{
  "n_experts": 80,
  "d_shared_expert": 0,
  "balance_bias": false,
  "tie_embeddings": false,
  "lr": 0.00265,
  "batch_tokens": 131072,
  "steps": 15152
}
Below are experts of layer 5 (counted from 0) of a mixture-of-experts language model. Rows are named gate (a neuron's input weights, with its number), up (a neuron's input weights, with its number) and show model dimensions 240-319. Each number is 500 + 40 x the weight over its row's rms, rounded and kept within 0 to 999. Numbers have three digits each.
Before each expert's rows: a language model's description of what the expert responds to. This comes from a sample of Wikipedia text that the model never trained on.

# expert 3
Digits, dashes and slashes inside score cells of tables, such as review ratings 4.5/5, tennis sets 2–6, match results 1–0.
gate0:491531504503494468469458476460514484435517564539546465487516576507536535508501553475509516538490452543477539563445502489514487440530494468545475547518490474493521414470496445530497470546537493446392532525434485549535462498505524493489509511
up0:472485492510579458514441536513445521528460508540504503566480525518508558506527550545427530506574477494487497449527526471472591442548435487505490426494462438423495537477523429494495494518539558513443506449502424530525419524430459425398521474
gate1:461444588536526521553488535539555469528517496522560479446473536524549479536453490491496441500613514482527596505488466452453570535530485399600520483485465589533470564440489436532517544465541540450487460470471465545459557441481509486541448445
up1:461569503468552545479421479476426508451408426463524503493480516518414451486505517487519513546567486475475450442474540500594526464525503519508533462511491506490522477495460502563457529499421480443532469499489486513491486512469503507444442445
gate2:528468588524493463594555521531523458500535532611532462444526455487546533510583490521457523556480506450464559488477465543489525510509512499488534546531447501572526536427514467520536462547483515500505469551553499510475570495539549517456498478
up2:517492501557501444499471506483570545490505391509584472476473545542496520519551441559524478454499483439529583458474494483464502530552545536532484386527573482450505544461527533465465568490567472472507617520487499394469470542502549502464537493
gate3:521502573443547527493495465536565523443552529476500508513437587509412464458451470453567510518522482564580502593425491490504499530465556506539493490515427478466502564537488526491494572524519498587509474533524496496486463524407526409507557544
up3:481510535506552513492442502518518480555518485513498603523465532561503493524528441522515599470571522548461458549519453531483488553532521524525458409498544502521534589526546469521516484533472450510536471483534495557478487532437521571507476549
gate4:468456543497473525453421478521478480537483527496459475488518515450551488502581573510439476409465466517433531495514483509514490485498547408536546428522458462487540523487476475516492550528562528409501504512542451523517518508443528498474474447
up4:491508527479462426470527502455526511560530453520550437487487446471504515509479447482485522497450515474432525483505461495455436471502482510480461505485479485553525530518488557494532490497607487495516543467459511474529508478475503504412562472
gate5:534474618548485564499539482491475461495539424537531524470526496490541477529485533521530531519515543485426517497478485471510499506499553479451439474479586544482563582496535507458467486451469511496514507513507492524486498512559552546474435487
up5:503529511535565484475453534529418478552488508470542465477472499514457506445512497472527405521511457539507537490466453473551575532519536502543468443513428573432486582480467524496536513481517536527492458498520453560475574530474482522440562533
gate6:471511552521475547470546510525519572567538529451487480552564543547560492605489506486547474487504523560346522551434486505509491487488490452479507572534444469466507527443465498484451517574525495509483536524501488487434550480578516506450479423
up6:434512562547507502477538582508469487497470525516516455419541476491473537443485445475460485497492472497465557542499409484423546481552527517537559496551506420541478495545517551436515500517535464479474480546559478475521521532500525462511560534
gate7:459532582521558476545485539550570481492538508451423534484482494508478545563540469510496502565472555552515578550466453461546513555524448452461437480506479485569442505472519448494488439456479474518474533581485438483447500494433525537518495573
up7:469473529490496508501478479502518535496525526454505491533401459449480451503469526522502458532518472567555498498505434544472490556504528576507495526436465518500440511530550490432521503538468485523573481538555442482579480568446484516530566506
gate8:473513604538532505445476515422549438539535584492431502601516555472496534483473455570414527543532490530493480538468461561450504521515485462502451492478473460516542471463541465504506478509502481484562493492527491549503505421470468500553413491
up8:462478537532497444431438489481481550571536510500467505521500476567419512464457477404590533469500511574573494478547521524581508545532472492492544530513488558529469443533518489472520545482500494543577514521501439487567484464558484524489521493
gate9:500514485471429505530453532614495444548459518507466439512520475520566545506524502454536545555540525520438511431457518546426455474405496432526522482457548511528514526435504522626513574546498524508461540518570530549496516525447546487480504524
up9:365561481527532552526484555489472522509471462456534458522409486486467495533567436472499533517533538494498519517487480453463490549536487512451456436470498481388571534532446482539498489461496463490476528457504487472535518483532473472502596500
gate10:409487609510432532478472487483482463502472507492513475535547459453494536540449543522482482494486553519521506493513528481435409465454551493485473555507545543460520480452538521480476473496476421496407543534450441525585483429485454546514497429
up10:415468477479459546535471451545479513476508502508491512498477503444444576434448520518550540502481496511516539511486476529496413505475464484500565557548524491553463495460512520505472530507465494473479586458482552502612440507462451505538421479
gate11:449501605506570442424469525573547482498520464540562485450512512412456556510499447471483483507516548481487487432465482518487522501494472546600451477559504483509488608550513537420547475497528439489483545560578458470567519476473549508459490484
up11:494504471420539481471556556487494447515466493508497519532414497509448471528460511471509512470488478491506498509444455475508530475532549464504476554575567535491508498512536508576515522507499478531500505424486478460474490547537427442565485519
gate12:444480520484526506516546543557556521537508594508498462519477510526529551529482472554531476549441504538469483520431561433480500468398477498510533472512458415463546532478550531520531555534463484464559496507515425578493561495450563512503543534
up12:522482496484514501468510485565522542501452512501520473504528524554505509517448465502527564414468512512427471533529445517532536556511561475464473474537467548439548469475504573502498454431425465557588508475485437440504528479535524495466497570
gate13:403473555524485566509517515431529457575545517519480527485531509506505498425449503403468550481520491484442548541524475532543522491477505535581442504437471548558518490436433501521510536462531472518576467485499498500513509442466572524580536502
up13:499447535521511497529515505499560474499487478415507536465425478484499569562496477565531518505410504507566459516603498493432537492498434524496458506502534586554469481536452403484499508472504465563469549466523518454471402494560496532481456562
gate14:524506585537531503498517477476446511428514469489519427489459510460432497459530528520477582523429520535524484432487557533578484554448543559455478483493506541567446518450478451472577471497411518528520517539518525514486583455475409514527475442
up14:465495449453508507415519557494429549474494481503461540443480451524495503502456501583541505533478369591465491429521512502471479465420520415487479539530486489509484522549501499525450423530591501499542527492464435500491541497479527471544532512
gate15:490523523502480498508504547481442389471507496481548550572485466527425418524490518412492502495495551514449421402585460499455480481516594545554548497454563465528483474459467532508540472511491574515527487496603523510516496442556509472495530504
up15:494573472564488449478496497501433510507451521503474467511487539497469455408543541497480455481470499498523462549524477506540522469529585544537450479510518476439477509437495511489418462481546498529555522452520540511466504520505491485503515500
gate16:437546510491530447500534564560565483506489544539466567494450504457474483445442475475450558530462472450481517543522495499530487491567540495511459489479506414408517508526497575448557571494482505496477496530588541511520508555465490491471572502
up16:519546447508495476434514513529456511500505460527481504467545453526492458471497503491501571478496582500501584522530544485489463509529468469525487475511546458571516515566499553558540516476477475421518499568498433483502574416446557527535536487
gate17:501516582508523529511541523430507418451435437496521529523502488500506558478545537536521467487494513556480503493525524522502404513584529521477559572497521518467508419448497515428440486489469473522508495513514447472538548487538472500443548484
up17:514525495496486515527450568518489469458520546542485530470516549484578482515536556513507513509446510408513517556438553471544562539571506448518470479570479556595532535495463505515533506482393529541545470549443560490482555529478494569462502517
gate18:498506566459485470495448554597454435484528440501487556581487418479508450501448508517490524518504469539501433438503483446506462561498521473506560522505454456449510525501481499546538484508454540455493530504483402560555481475509488475525442562
up18:558456517522465489415542519498518541486446500507570485539530512461476493561482553481501528552486513501530475486493508556488466434435511482529492572530501522476506547566505468437474507452480479492575535541479567473484465548464461490501522455
gate19:506513537480410461546535483558514565485569479472544420482564474507492553517555500488500471516451506458421529501429497424551435495521486507475593511535494562540523510449554466544463518456509470502464565443553509481474503520465495490530496509
up19:405460523521508528538459529446516439548493438472523495515468505485481422515572501568516447437469504507475492531501475489474503484511464516511484457512487497503445382435531534486522523448425555460556505495435496496479480517480562537493491561
gate20:526503528527501494541502457482495543528521524490473424476442451504513507548448517482596463501471443493449489466491530508523480583461511531498502469531587453491439524538444457509531466452513436541472537545551507502490472469527537497481537526
up20:441475572494482424508498413445493525507536494520533524421501550437454547527486483470458470554599502470502514522492524482434467474570494510488488552574420481468538506584429448419447477476521480493481478514490476480553493514578495507545527489
gate21:443543515557501443493457512486446505563456492470436484479525510507580545525531513504531531538453502540526528493410448523469532467550472462489478525579507510518533481495540526511514541515516554529558502472522481508517567546502434516470487524
up21:525479463517533486533482533475475504494482492477504502492506469599523532549543526426542465439482536568520551546516544520468549461456506440523500491498528581463524464531599579492542454542443471453529549447500516524455483549557473515542536449
gate22:517511543491454458536507529513477460477505494509468523471531498445464515505557519466554500543478445564531508590543509551546444451460399495520506469446448481528513416496518434470523465559465499482514465454456497432503551443497470494507453493
up22:483544450487545538555546498493514411515507470483480471487537448464509473552563467576444431504453489466511535537475515482571554444511420469491515487506515462492557451480488514476484432423498491495492528562448549465483420455481497498558553498
gate23:512474609513529530580504517545501468507442441525441499492485509507520536472529491469496576502535553460485559558497589511473482456482508455518514481502483441460495520496453478513540436531511470427492509462542506476506513543444512493457503435
up23:530479508521478562468478507496523466472479509466529524554563494497451541484512496603426466460428529505486596537569484515412498430543514488482450518528489490488464500513502491478544475460416411475511525486521479549466513550471517506484450542
gate24:485447538463482455482547541490451515524486456472499550505516483525494476490506577428484499487529492455537476514413506508477504551515444579571485513541482525460469460462492464475532543497537529521481514553543538556574509496522586449484479587
up24:517564456451529548514451495545454397461548522545519525527446510463493508474560441534497531500477508466464493509491513486552530535536527557496511524533483569490553513541459552500510420543516504481492480411477514553460456473521571534486533480
gate25:592502574526527511429459518495480565486507539541557550488463524549526502553522448515574505542495507461454509474511522435430519469472486486476505538495514501493490556531455469539459463553449492475519490546477541516469521514470573502460468572
up25:480516556482530555500506472483559581438513488485585493467475582539539496559540495509515529453470518488555469597478514475500482479482559478479538442474496530469526472533471454476484469483512480480573573460489476515516445491479543555457447470
gate26:481457629519468430528489512567461463464505528464527545525523484484550481567568543494488488488546488536478531503395489530424536498537529538475473490582496422489536484407479449487493480557581416459555476478565479525465477555464524484460489480
up26:483506465450518568527503491513535564543501544532461526437515536489453516530502480520450468486468567503584537520462536496465534510478498463419499478457530577518523428476467533537464488558513447405475586470516485526518488502513491516487467513

# expert 43
Digits and symbols inside InChI chemical strings and LaTeX formulas, such as H2, subscripts, fractions, braces, parentheses.
gate0:527583587543498498504476556488517481488512489499470470482480457487514508582583510465523490460497482476433527529495485519480574493450442558527486504464572448517504513498484529497510442548438397525454512540533507489494521505529502491478507491
up0:517467540491544517512499554511500513443523487492426434484538549532447516519432538546420486539543501590444582453498524498498534501467507473512510513478471498481522537510529520490456402524513398550521452425399541537481510562418445594597497416
gate1:522524554495437446475458525483478485537545444590483511437492507535487506534487483468530513486463454441507437530505535497509509538498568505535554457525531494533522552511488490528533543466488497475594467482506501567570566479486500476450533535
up1:428557498567479543521410465546584433472500513492459454433496433498536459459510496480484481560481492580529457475486530542493539502497424454505504503407509509499555500494514488523450551552517484509483485526513598520519480570550529528537500425
gate2:492482536497539389540534488456472476467481474523488481562515489561473539542507375508569511494517510496522463482496493556518416534494537522514523502514509459492487595456479541562510461510542470473541547542557431504514488519547540544518495547
up2:575561537467531497578469499526460506454463469519495503420548492560449494473493490548440463486439474572555507439523532481496501538525429578521481456574516478482566580537499497499607548447490552447534453518510512486407548519534429493500565554
gate3:468486612458489528565484440472519406520460475494507490498554466526531459491516496529537523390552470493531437569459455475490500473507536461499494513503576522523499485472485504512487512547493500484570439574525548464473524552453564506402455509
up3:491489428539461471477557535598471534527530551589412498514483536526563484486499482429480503460496450486502477414561483504546442480560528500468463504524464446463505549426579527562455537474534474491553472534495526384463491497464506517581440513
gate4:519535471494525490498492462546414605513470508473532494427467423506542524507498479450441480436519536489438527463397492482451446479455483564463460489470516432488549524537488558587469563504559527455477492492487490570517460563507471425472528562
up4:487528477512520494526472462500428443557512464558546527579538526486489540503510539433513416470489526449466469542515469456436435466524552475490569495552504450508503462501519451467521568504505543473462431536442459604437423510567528487482490511
gate5:483485543468540470518460587563486517559516525493477567508424561530550464457527525496486446562491489491447456558523519493506551486525512461529502425508586455481475519435522510458562563493489485484527442515567534525464492500500549447378501479
up5:579553570534438552472548528544519505548594529477479451559486494545549505487490532534507557502442519523507522506493539451493439503518533453534502583574531534486530452524571519470488551469502505512531494548504528507470620540497509504463482512
gate6:578517504494475415569558485452481541483480540566479513496481532516476460517538526527555453501483477426603440460521491534455439505453540418505519413509475526447482499524539453497467563473484489500534536483541514498585470541559506453479507479
up6:571478540487485514513433562505555522544460471536453515513510459597460474466499468493560530509526475553601543468549561511494510477419556544545520480503490495477440546535527453505437486512484488513478449493504481552519545513447553563494466531
gate7:490469548530550473502489520498525450504500524489460434567552521472464527558458472487577487530505589533501501505528524448556489512472442527485480541427522509610521428444492476458484500526508479565511438460549494518506492417498523492592488456
up7:459534543530505575420497518495547532479502489505502458546562524464518533451486475542503533497576619488537522495453490530423437447481497442510436493465560501478502504414468471448487436498600451547545431513612499496509456493573505535501433436
gate8:515544533613566476426523518444438525507534573516484539512509490521465539556511527510517497536479509528475521557492498564506504520495522537530563526505477486541481548522521466563457467532528494548488499507524522567523494497461519434535462541
up8:546462504539511573547451569579536436480585550524530459387420511466513513590520514512462566531529510569452454481541501529498456523517464523561563404518568471420550488461474534533399488503515519442440497490483550530488556489438496504483451490
gate9:578466538501444431466432532437506505544520472545500496461535422490472539497512483463515482470457480501507462459564535518479501524489480457469498517537521481492550530470504492549510578521539536469522498506512558519437566552520459530467494498
up9:486458490445507437509512476510555468544521441485472469463509545379506512566514392491453465427455558458502483399494449558474523443490495507520527446490442480523509471500535505512454574506550501531530435486514535519440562539533493472519516491
gate10:522555526471489445551474487459477463522497540515521548510508476491490531489539410526416511503501496474456575444464504506477493522516657487517466525506522488509456479516488534504542553560493538530505510453486497480593526568452491473484472418
up10:494499522510496531561402497512460496479535470497476467573525512567518521504561468473499411525436555507394520483505418514557499481462538461533450451554565522528560532484490494458450444509498481439488503452481500476462513479567486491545506494
gate11:470592516497481550519567580517484465466514484446557465448444494493461536492534619517481423488460517470481496536474507466530522424502508525508447484470463459448431474430502450560497588506514524543483507517527550512474527453510542451516507571
up11:482567523489534470551481562452476509507527487513526533543482556456478492491472483484452505527492471507550548450526480447476493433511505496562575441535532490524504576475457449471513520442466487530530504603512436503526516535469460467486517546
gate12:568465467580483503464450376496525591467515524491417510574516476528553524465486509471492459499478475555507490431416565475519501486465596536532508554426609490474498533418534507470448478476482559515477483468516516502443499534526517510489529527
up12:471471513486515488472584457501528502501459487540425442497473536474528493499497487532507410558458466490578566499470490452543453448503554463478547503518552455501540460446476502417457524495490454539481435514526456517522512556482589494491460480
gate13:518537499512461492473479564474447470453498557445489542471432466516473425504524538544510460481477517596485481545428559522547513486512524504473448537423493500447477477549549505474466447543495536489536486473509500487554479538465492544473535513
up13:517464544567514516505530481471585507523487490435450579521448534400543520544555475526475491469471523507512398534413524489512516511458580536519447477465488519518517466446558527513450481480483480466511499481515548439520492481571499539561465509
gate14:518542467555519500422436469531597503505459534536491543544368513629477557488502420426485481522501501503521542468451462502518543483504472547486516528447543452562511478486527504480505494488433392435507457484481508428536474487496549463452462488
up14:549523507501509465547543500510513502485504501488521524507523467533487473481567586466543461477426501469487458450469558480534530520533507470462457546491423499595496533479511519527490515442529480471452475507485437463497464447475547491500472520
gate15:486485567498565480521506541525541496523499447519530534511425483477538508557442458535509475506466494445566536535513490465540466514521538518520462499551489468450505573525505435442424508555522514422533519509489472459538498524496529466487454514
up15:534473432516497510517536502449586520492495521537483485466412493588512521491538488522498508484504505525460534507524506471527384534462482518394476529477510560531487532465484545449545591505489464505539442529497533535474545469456491564540520596
gate16:552560508432545504518474476564451498449521492505493486501458530532466472487545632519491484536498518398433493515470435480454504493543513488486457473538490494527511536504491547485460469454520460427527475525447485488540525517522499539500540444
up16:439508454501537442575523423464489517548458460432518441496489539503527467477519483510503547571491563494547479547535518537471468507452485494603572431408527438532509535451464524512505499527526515448370533548509468452473448504480497509444444528
gate17:520460517437505528474568456494472454520538474467513440457451468558477474455457481453480493469531400466458498508503502528443563551552484489527500443509526477564511551469499521512499567480499531454540451485502377502464481514461545505424541513
up17:504479543493517559543472545527462445508539449513492514455500513533498425476482467520511506432594508509550519512486522518530562483495578505501514484521468546424480527527557538389499552528558441428439492451502533537525481477486482451469494518
gate18:542482543471535496461520515509555556430515554463579481507547445479503575454522521493504485468588549500460475484511467513513567564504472554536450548432534488503502507483453517509528488523493458487431556534510527440589498518500449402463513564
up18:528522462434535532554498528452531446507471455529523478527462498525447538492426475442502592485492455447487454496572379478531438490507487551492531542477549558471484476455499487530516505555441513458510476586493514513534506521475479413436463517
gate19:493506532437534511507489521527458562459461517442457459438460540540488498499488468492476465485551511481464555539579501543423462441474481488566543493475537488507463485471534499478521577574515435505529468492488500519552516543492468461574520487
up19:492464542464532490495444488493546561509470548521490478528450509481496497460567487443553531494487580501484536532590503473466434556467489439495515464541482426506523508507458435509541460451468534503504560544480469453497464510538487563505450511
gate20:427544548527540507420500513517475465473515494490546507522477486454519486543582519576497541538448395506464524515490542540539469501559511515455497455450545563498489484483531490482508495492474521542466511506479449582446521476535466549409553476
up20:472499498525501524504499427510463559452475515432552532490506451512509555583470521495421544427480487518474540494540505516517511490463524494502462454538495502555548558513453494506516531519481556473570484560447449502532456424523471534517448470
gate21:444429568564477486470497515420536496496470527524491497477588540549391577484519507440509486450480532484505460541486565530469502565459548411489482572485485491440459468492456488477526533457497496457540476476553574402484483491506464488533495574
up21:541478590437476465567503493534486465453494508527463498442547542516475480530526530486576500569482472468516468476515459442474482403438485475469491481454497500499503538517493492441488485510499461467488559478550490504487512549467535541448480500
gate22:452569566438465498509466510517512443522489475487494528526473605468455474553550489402518561508521541493536457515481496584542504541582575487528536551536553498473460524527447458410543454535515490498506457515474470478537452495463482506513511475
up22:572514470541470493497509371485557496500471495520550549563470475518401432501546499514441400486498521486525488500564487540495527461504510489486477540476486496582553497530459443550469503505545507492406538525482482524555522527473467476526503473
gate23:459529565531532576483548473516493513500521470506406423502530524460406413512513524595490506554519453439565478520430508542542537441462508475479493442503520469447554499485481480487483498548554526478516552505466498432516545525460491449463510536
up23:560607569523472496538467443489528499440397464498484517526473502523524438497519445340513469507459560456523519468450466523516477533467496452482610520581491567531476534535491444531502471538534551527544500538533441533437463472517492490443574473
gate24:492507529492514542517569528420541484441561506510524399469495390517506503497490506420497533487501495507485495483568511515414565484463485467491483548484487436485472450499517584479433525482510565445484552484396535519541501477514460500445437447
up24:478527563636487526461506447521507400498492522531496558496456512507487511398465529540489424409499507592549492516555506508530501447511442416481478493424556528527436502484525512478404492462521448525482468561502510450521478472451587531495442551
gate25:521494537427517444560479546521491529486561489541545407463469479495488557565518441499503460538495501442464531476506515569504566452550492469426480511479520515497558509501537525497495464557482561589499582535484549557501469512541471465494488473
up25:517539467479548477568487457527522518428397538454511487511491533487505540490499501575467546462525471485572458395535463518503442468560531457479466491534432517547566483501536537532532524432461399481466500492408471438547555544453511441458424480
gate26:465473492482454525463442534510501518481476500530513518506499488498518449493499547421484506473521478477503571584479529465537422521508448474442544525612501528552489408553481548490501514539443440453509539534413510515474482509464528583539528451
up26:449474532492441519483516518531529603494519529476498473564626527507491539500433493526501498518507527544480410520520513503546462559507466470471512502540460579467507494384578489530496461521513559550538496480515428519462402504459488536574519431

# expert 49
Digits of years and dates and the words before them, such as c., early, until, in 1781, 260 to 378.
gate0:533475438440485470492445498556532438524574478496485479459463557536508573527500521526559572483510518474466507502524572531515472566411490482510545578552491447558522544569462429487501472467469428492468487486466515578493471497472499494583467520
up0:538531550452486530485501531485429505520523491575602505425470403495474525488560515461507529515505437466507450510536511435430423494516528363525455435473498484520479500468539487423459470495460500537506529470457507480449533470563437561472490513
gate1:481472502439424471477548500435454534504455469612529488569449495474437465574566489484526474413544546471508512502484554554523504526533481528502561495501430505572537533543511523513551474488537508531486511506486498488540520516427531541442564626
up1:517423582424494481505504475457526457532492500516512538531461526440476462549546548538552485503494520506561506500440489528498469555530552492533424444450460503491506419541455467514489493482457520485537488508537537451520534510456482486418610523
gate2:499451517483542596562469539527520494493445570474522573535516493541462464499437517449544470555539411541478497519481498531528502490501478503480470457545534445540508506556531520445454557520500512410537543477473447546522486534449446485540474449
up2:516482534551494504547603576470555420483544571462488513500487489508472504414514541521474546489476487505490479538485480557488483472543421499528442558520500515487494489534474478523473497461502472456608472468565588572529476574459513472539504500
gate3:564503545503540432507565535520563446508484479501461516470429525443482460492504475551508510530441479510570525451444462519532435502612555574505522488472509510496538479471478541495471442457497515483473468399467541515475496547461507539475524508
up3:572548562487534471518492460499479486556477458562443498560480512554484484513532433527502520566452540456523460477567518533439514506492511528475534459458469450421487482535453499475541481554462506518619495511451447544582569505543442481490452600
gate4:537547480480418512466555482569501467502457479512486503462520513560523507499603560487500552440474448561473497497483514455556484537446523500464554467502534502501575489536525488515507491545434485539536494418558426461487550503509478467476503523
up4:475473569454493532581474504513492510506495522462457588463579437531520583555506516478519491468526515513448523483475572478450462478422455512589502509476522532530522474484514500498474546480545467438495512475506510549500516530496498538525564526
gate5:470515439607584451474549475531484510507534503480540531502583497492519506535519477529505499469468502529517550459500428473567522461468408434476517507419563462492499502519470559473608550560449464555501499486470505534507476446505521469531561435
up5:535574525522539532538495569494492477554456470461501449496532468518545566497564434480536461481503599480480473512484498512523440536448577488544500477507452507495463500442463492512479549554529531536448534477496530516467484485500482503497449498
gate6:466517498436570387514582572436506468511489470539466507514506467480443478487532473497446578486541519483484431553490526486493503450522514553503490495465506484539612490499460533555515457447513535528453526584534529487519477478486549459462509569
up6:524540455517545527506506462513555523488520570506529509499487499503488554522469484448490496450489536488516487473485581522410378458480504506473564540533455602488508560472419431573564517487491465595489530487425533538520458521479543560500482472
gate7:432488475481494474498459477531518468508546484542497530464560553524503445482444530530489544494399445485482483500465420457515565560504547570513455506503544513473503580501541505492397560541514488528555492541506488492556550446500506504551452466
up7:516546542491442506494533451507483443511446537497475480488522475525587468495522443473522527545435533528521428530494517489575500597551488430559531473555535521446486468447508432437441528440451489469459504551529535431532517456523476449499560510
gate8:476483464542464538512509505490473529414510536432500510533491444535482550487456511493443499466539492535532526453496530510492463482519538532495530487510469467507473590528476519486466566537552500580451482544497519506538531482542476523522504550
up8:457509399509503495525536475508503474534514572476484515485577478519559424488521449542514547505489456520479440396540527577454557490462486502473515483565490524508488489545522559483500514524505555525511512466443540433477517513450459532507505422
gate9:514538519498458550536482484528453503504444494500489519500495505543479433446521475513471528580542504423495413526566556515501461507508583482577476445523497465504429529458448518471526415558476546520485528598565437475571481545505504495537575544
up9:533511539491491497480493444605490506508450479450471472462573450490526555526557445458552510411567484489561454536544458517456484505485514490537503464530465464546445512525515449503523493601514432523530478522476517530533490490487471487504460513
gate10:533516550487438524524542475478530523565524532513522493549530522499470561551624519472544504495401519483502481493456488469476543467466475519544488554501419550508459552538449509494504516518529534456489524505467545526539510450460505470544461482
up10:547472426420444464571519474507506567464534496399529528506513592505558526534445441518588444509503524497593442504505509592535442502476453507554495537491508537501483512518561451495430495536446472518501522543475537465545477546536556538622581544
gate11:404528529476527502504438547530495440465530473474537529510499503497542499487537499552500490483470462529452540541477449500523563498462540458466388558527552513470471547507504506479502477556554414529516544529527549510509537523493497485590512534
up11:481455532450561502524516534427517497526512518514560492546465488453486503486562471497469540577520514506488474537410453548414514485527471477403467533501497494510439462514509497553440511423549530471556533498529528501536560552544453526515491515
gate12:548459459547483514416455473432594538464518494522581502528556503490535509508453478558474440516436535407542433508498530504429552514466517528489598506471527488492511465465415504451485449555524471507490566500583477541554521471517513436457558499
up12:504461473528509496547517523560483553517503515520497521486461559444480558526555496457561467513495543466507466418495592494442471503488468469509575512522542420441538490361422562474469544556491484463503560500527574508511522544475469459505426476
gate13:510492533423464503449480480532453479461455500526540550450500458527508468449505585514418537454575480511421482548509493522528488528575465569479535477502486407487488608486521536511501421480490558508511462568563505503553496453517534549557438522
up13:496549449491523504399521580489488493499509506482477542463505538404476494488477471426564525500513512524520481459482467568512511534596504468488535475497478455435453449425465470395549392453484496515491474438457451515499532481500430523505491574
gate14:450412514480542462527500519451484528474542513516478545488453504520489534516504507470551497444554495543487488525461564530511507514473500560556524432495490499545496471539497543445536536501525475463490506501464569539519444519507487550421475506
up14:438554447526516503530490480481481527444423447361449520429514459465470521498543504482525489438517509537519420482564504501536454538506504502486503445501522553520534501485488535486508568535542510492489593507495525459472466459469505500529528502
gate15:453525565479425510539471518502469560607442517492443469518466520460510376501512463490446502457504532477538442527549540533469552531458509519480504449520473524495495552475580540401523479517490498523487541546512540507535550457564506558485520551
up15:513462470519508498512516535462430472469496533484475498491480548510538488503384458561486470526498503441541459563471523478539531561457431541479556528505520540443532466463540506477533428508565504480531409495492510518471498471556521509418468505
gate16:483512463567482444495508504427483533506433495468520474493504562510555454476519551487554438561505468418488489478478547546455502593514433449459515497497480494456503463489522537563495488545551469545553549546530477500513402463436510501484502516
up16:438542475547467538494566488548502537527479531567481519503459492477525532503579502496458477460499465526467499431458634478558499450504523509502498536513496417528544517529510474545492514479485474533466498449554523483481508513504538484505425547
gate17:430490591404522493512529451468489482449620524484556519476512461484542463533542447538482501515546543527523490476512500573502534498455575412549501551512400525428528512555455542482578539530487476418524469494492533525450490426491512502495472486
up17:458517394471496534488491515554450549513488591558601455567537562512463533470580424456508594434488439569493469515508492561530491495499504473519539544541482447539473517513483415574484474530482549529478574550513430489494420481546516574524570474
gate18:526517478490453454458540460483554590469470576521471507490431474548516498494532458465542468540605449521483536507471496517449485550503549475568521516454550518474455539446524475464454471410501528521513517458496480571462484455512465498518466558
up18:462490510475484531500507517496486441413516511535586459522528523621547459509410436484503471564523518541429513568500459516470493524465532521554539485481487489551495492525440485449519432489540538484525504551567424557445531502496484487462449494
gate19:533476499461448481491505539497463474526529497484519482501424507476478486477481503531538440568484508552470479496518556427531566496522516517472591495521512510441503566485493503524454453465456497547491451539533510492430524479474505479542403431
up19:517469529532500487519453418490448575558433440497461520526507536509582453484442472477449511469415494478538520521451459487486440574477503526543532461476523440571480487464536518538398503503569493467472479468501566522451476529510518527505565539
gate20:488503469478445531519529497490505532495467473530513548393411463508484508500453479501532520545565449479565460504570555489546442505453498451533535501508534465500545527452451495462476432439481508513531520522526435446454479543494525575469464504
up20:479502489409518541505495477528446446521489516503510431502478553416493559580465480495532477573487512511480539542505489512465496484518522501564516537508543482482452442516453545541488491426474489427491470459445482472544524533452503584502519485
gate21:493390458495512498505513508521585433493523624525461491511488439545559551540485441459503508450536491479525461546484521481577426478423489503491462552529521572501459488572492509505468561472411484456513452579511511481558450562461586552508438506
up21:523459537576470561547471511470391452549571467447519453493528503576537479535507507529477480472505453492495425503465515480390552477503584568512503495448509542498513491483506521570481592537526442407494483530479551548577493468538489483566504524
gate22:532450520499531472424500483511529512527498480449532482505482490485566510578553535531565587557439471500489492528537497438529464524441587447442577448434472526449518565453590520426504538472501531566464478558500479556496473453496465492548550555
up22:505516469510526448457523547521455515453560481569512587503458544515550555444573489472412524446467496520493476580517542512468556459506484551494532476511508498631540559541413530569513581528517490484470568531462513535590523497457515504418488528
gate23:548482499515537496571460500448515537505439470469405519522542490555548536568496459478461518420432470499510450458519516539533511490439514595411503509492427566459519474505477458489457577420472480534504493523574508502490458492453535528572505545
up23:464461559480522509463476374498470539503507450543461492513572529526485524522485547503474474462486478469486480467524424532599525484566551537512488424492477483449501505549457531502550544474483462540431539444488456474521554478491498543473515450
gate24:503539519552543515515500548506427485433468537551534567451514528528582452542498517529491517545478488479407503542579455514473566529536501501455539475520474513530494503589588551435495445535497531517421537469512507496485527566484548548479499499
up24:438479531459483462511457441518513504521554492502458507493534486478494527484526564537463543407513554485515493513483476515528532454450499532474463498458531495536508466447522523498435523509576466515441474574507447546440458484553527534499538521
gate25:569484472516439486479524547518440555507443499484532503433473512481525506464541473482508489503489545496585522491582503498521507535551516428463527541466491405487535504510513480540530468493530503436472520562484566504486522523482418554496531554
up25:447548457499516523542551461480452505536495426524528501555470530514444501526488550493472532455560526487500518418448534478615542545526503519509489457540482524520572596481476506532469530473467446510439511471475509463506572463597443533479479485
gate26:554475473468551584529546463554498535501488566495495503430439493478527495567509545604469438391507521500463529565517505505517573555517456453518480466510536468531525577479476469549505577487508532472428493538502485546490506534574570518491507537
up26:490477444553456506623545461536490582498505465613461511467514514478481561528514518500560441489522541471491487422525492509516531512500483497500507495505507527559532524486499437478476429528503553476517475479461552456538556455532516472449508549